From a checkpoint of a small mixture-of-experts model trained on Wikipedia: 124M parameters, 32 experts in each of 4 layers.
Below are experts of layer 4 (counted from 0) of a mixture-of-experts language model. Rows are named router (the router's row for the expert), up (a neuron's input weights, with its number) and show model dimensions 576-639. Each number is 500 + 40 x the weight over its row's rms, rounded and kept within 0 to 999. Numbers have three digits each.
After each expert's rows: "gets" lists some tokens that make up at least twice as much of what it gets as of all text. This comes from a sample of Wikipedia text that the model never trained on. Tokens count by the router's weight.

# expert 27
router:550441505517495528477441503419509464562529521491502471537480467504497526491507517467526410505497512393470543483525507517479520450471499518604495461555466476485541475484489571485514408467486544
up0:505500548564523439480511460518507503577563516516527511470511499490548538488537445518511492470442442505469455523602497550500464432476513486489494507487529493519570436512476504492475478424520477
gets: " in", "|", " after", " May", " March", " January"

# expert 18
router:482481509487482411485437484489516430451561457481494484571556539442507538466415486510481508474524511482468496556567471547461515404448507518584499391554478501475522521501464514468471458513513598
up0:438471510535557512471537474455473507482543506451462575490487561490490488444517499512521436513517460547523525537476493507453500470530510499504564495477520535427477518479500474541456515499502517
gets: "\"", " 0", " two", " one", " 2", ")"

# expert 28
router:580467502528461500505435511442503476547550506495547544562547478482528560424486501560468560512495531491456509491555472476428536406486512510515459480493526529480531441472497549505489555489467534
up0:494487529603475451559491502479532533570552533352477470536505549464529548462473493572537463500482495482511525496569415460516529530507511531546467549485532457541556519439527546445476544435437478
gets: "-", " /", " m", " p", " ", "°"

# expert 25
router:522415561517416465536394555472484415531536501486522467527572488426520533470511482516431509586531513475429519480562477484505526492481486500545518451518557485458494512509456498527492493455463568
up0:575545467495517496572458396506502457481532468510512498432496495523519494512550429559483582515457509496539438452507509575462517548438469577612497467478483514487537483481518479514461464531483532
gets: " |", ")", ";", "|---|---|---|---|---|---|", "|---|---|---|---|---|", "|---|---|---|---|"

# expert 0
router:543455523550477469490454568492505502452603526499452487568511482444530532449477495541530560511502539446494482485620501513468485448434546452520520441556440476477571438523457499532479512498473547
up0:549473518512483415546556561567456537484514472492491472547569529430514531553456558570413533536537491496459470460503439456477487543497521445527495587520466496521507506485465413466490503527489494
gets: " and", " of", " to", " for", " with", " from"

# expert 4
router:556458500484492487486407507445504473483544467470513494519541488451548509514464490542487568602572495432472529455580499485511467444471487578535519464466433508449542455500483536513515476471493523
up0:469500460457507457502517404509539514558523513479458489519528564548473483466466489556506537524537480465528466427489562488525521466525491531469527444522467490445502540500437471516487469539554519
gets: " |", "-", ";", "|", ":", " -"

# expert 14
router:578501496482486500496456522430477516559566526470464520488516461500492536497483499545505506461562477456507478519531478601505475478451515521539502413490476473471504572484436536497490442535473533
up0:525482516530519516495532436472533504533503511448447519522520456580518504499467466462476435534443500451517487494537498612451493492437459507515539452491504469454476503461549494515484522482463525
gets: ".", "s.", " that", ").", " when", " where"

# expert 24
router:545420464523448446481432536470503428506517473452529481497517485483543517484427537552419468475546522420474525486535494522489510490488521516566490472511478452532603507545461540539460504509528595
up0:540468500491497468529588493479486470504535522509546532578516486510462501511451484495461519547507532526468473513536461519509497467510453561541509468453551418524529546446480451441544427508491576
gets: " a", " an", " other", " such", " as", " more"

# expert 26
router:525480570510432431489466518414475500537462506499511461522497457466545509430477437550489491571490564450429522430532501564502487506439500476556532453467464441479521515524460490487492469438431542
up0:536497527533526498514481484460439489475540523516567491516471501481494469472521548439505520557486551505479463446545566533522471558476537387452519499399518474495474474432478483539508472492463563
gets: " he", " which", " He", " it", " that", " who"

# expert 22
router:520500545516437524507426503430495467480539508463493481463492484463578571522444455478397514580508480504455527469560510521396509490463506544578508446459498486490518446565466488494489459458526507
up0:494545502526520534513499539463549537528458487494512465449493531490540475509452509425503543509576507498507548474523488553546572475473513555514563494541532540452467517488506552509463442489537523
gets: " ", "|", " 0", " %", "9", " Votes"

# expert 3
router:497452507548517448517430533423502429500593547491454472472563499496479552422459527568433524542590509464436541533553506461511511524464568566526517469589530495441541545487548453454475501536480545
up0:490427602556501448547460477491551472456474507580488508550525490461511578531441516559521489528578489599525530511462487490446478552540564475504562516548487522512447479453572566480548477437420558
gets: " ", " 1", " 2", " 3", " 4", " 5"

# expert 2
router:498456511482472474447470517430547470549568528493497486517515509480521486503472458487499495532538552449560572505536533519506485432448476578568494414517515543496535433542439498545471440485480592
up0:528529468571534496533475522459493453528461437523480483435546464542530562475510535473462541434469500454469586504453465568506533406467489489526469537533512501564429527474495503528514493434407537
gets: " the", " The", "'s", " his", "The", " its"

# expert 9
router:531469529500452497504402561497434460483512486451527479487508506481514531452500435521467456512481480465527556511548542553522477468457495496568486455518534451488493539475439548460479497486483553
up0:428471468518436522497519542560533490408544476442531488458488523505484526440508479534430471568541528553538506555495535506448454441489442617497563440496487478448496483459552508482528498500529516
gets: " in", " at", " is", " as", " was", " be"

# expert 6
router:519400488530393454507424535443515452553510478507517492492575564478568515463446457515447519577537572441440514482566516510419484489422510497536492445466472422490528474474440487484470520469479582
up0:512499488464511430477508517526544518495499499472480468511512447477505467521527539538472443475512535560497425524519580481508520487545455440504468475469447507517520460460591529520523474499528491
gets: " a", ",", " is", "),", " American", " United"

# expert 5
router:544489527518459491462422511465515478589561525501468493497529456512503526501436497558472556499554535417501551409541506530461448494477463544569477400551529514502558522478468534541515422505516540
up0:487471453534486521490538468486492607512521520547518466559503530523538542512482519436475576505449471483439491439488534524505418476514443568466512489499466517434468475466490500544478469490475493
gets: ",", "s,", "),", " of", "e,", "a,"

# expert 23
router:512384503461473455540424552387516453503551484450537456508535511516515537524478422561498450528548504460471499530598521446454447480427511511540508473505503485490495444525521512510488483521494552
up0:531440516511454490569539515481559470535509503452526465471467524498459541530553489554538517497546512517448455523496489467469501417565458507524520504533616441488510524507533450530540475454487496
gets: " a", " an", " would", " his", " her", " can"

# expert 12
router:512467530495486481455477521463491473472537446490507549486498477447562563525452457466494567508529491460492517493555530539485485494433522508560588466519479487508566439523482511526469557453515502
up0:485544509478538509538454541507506497513500548402457506557392434606457491569587476554563488529512380512457462502495594510493447467509459509454481460469446490503522528532466440467529434479566553
gets: " was", " on", " |", " is", " were", " –"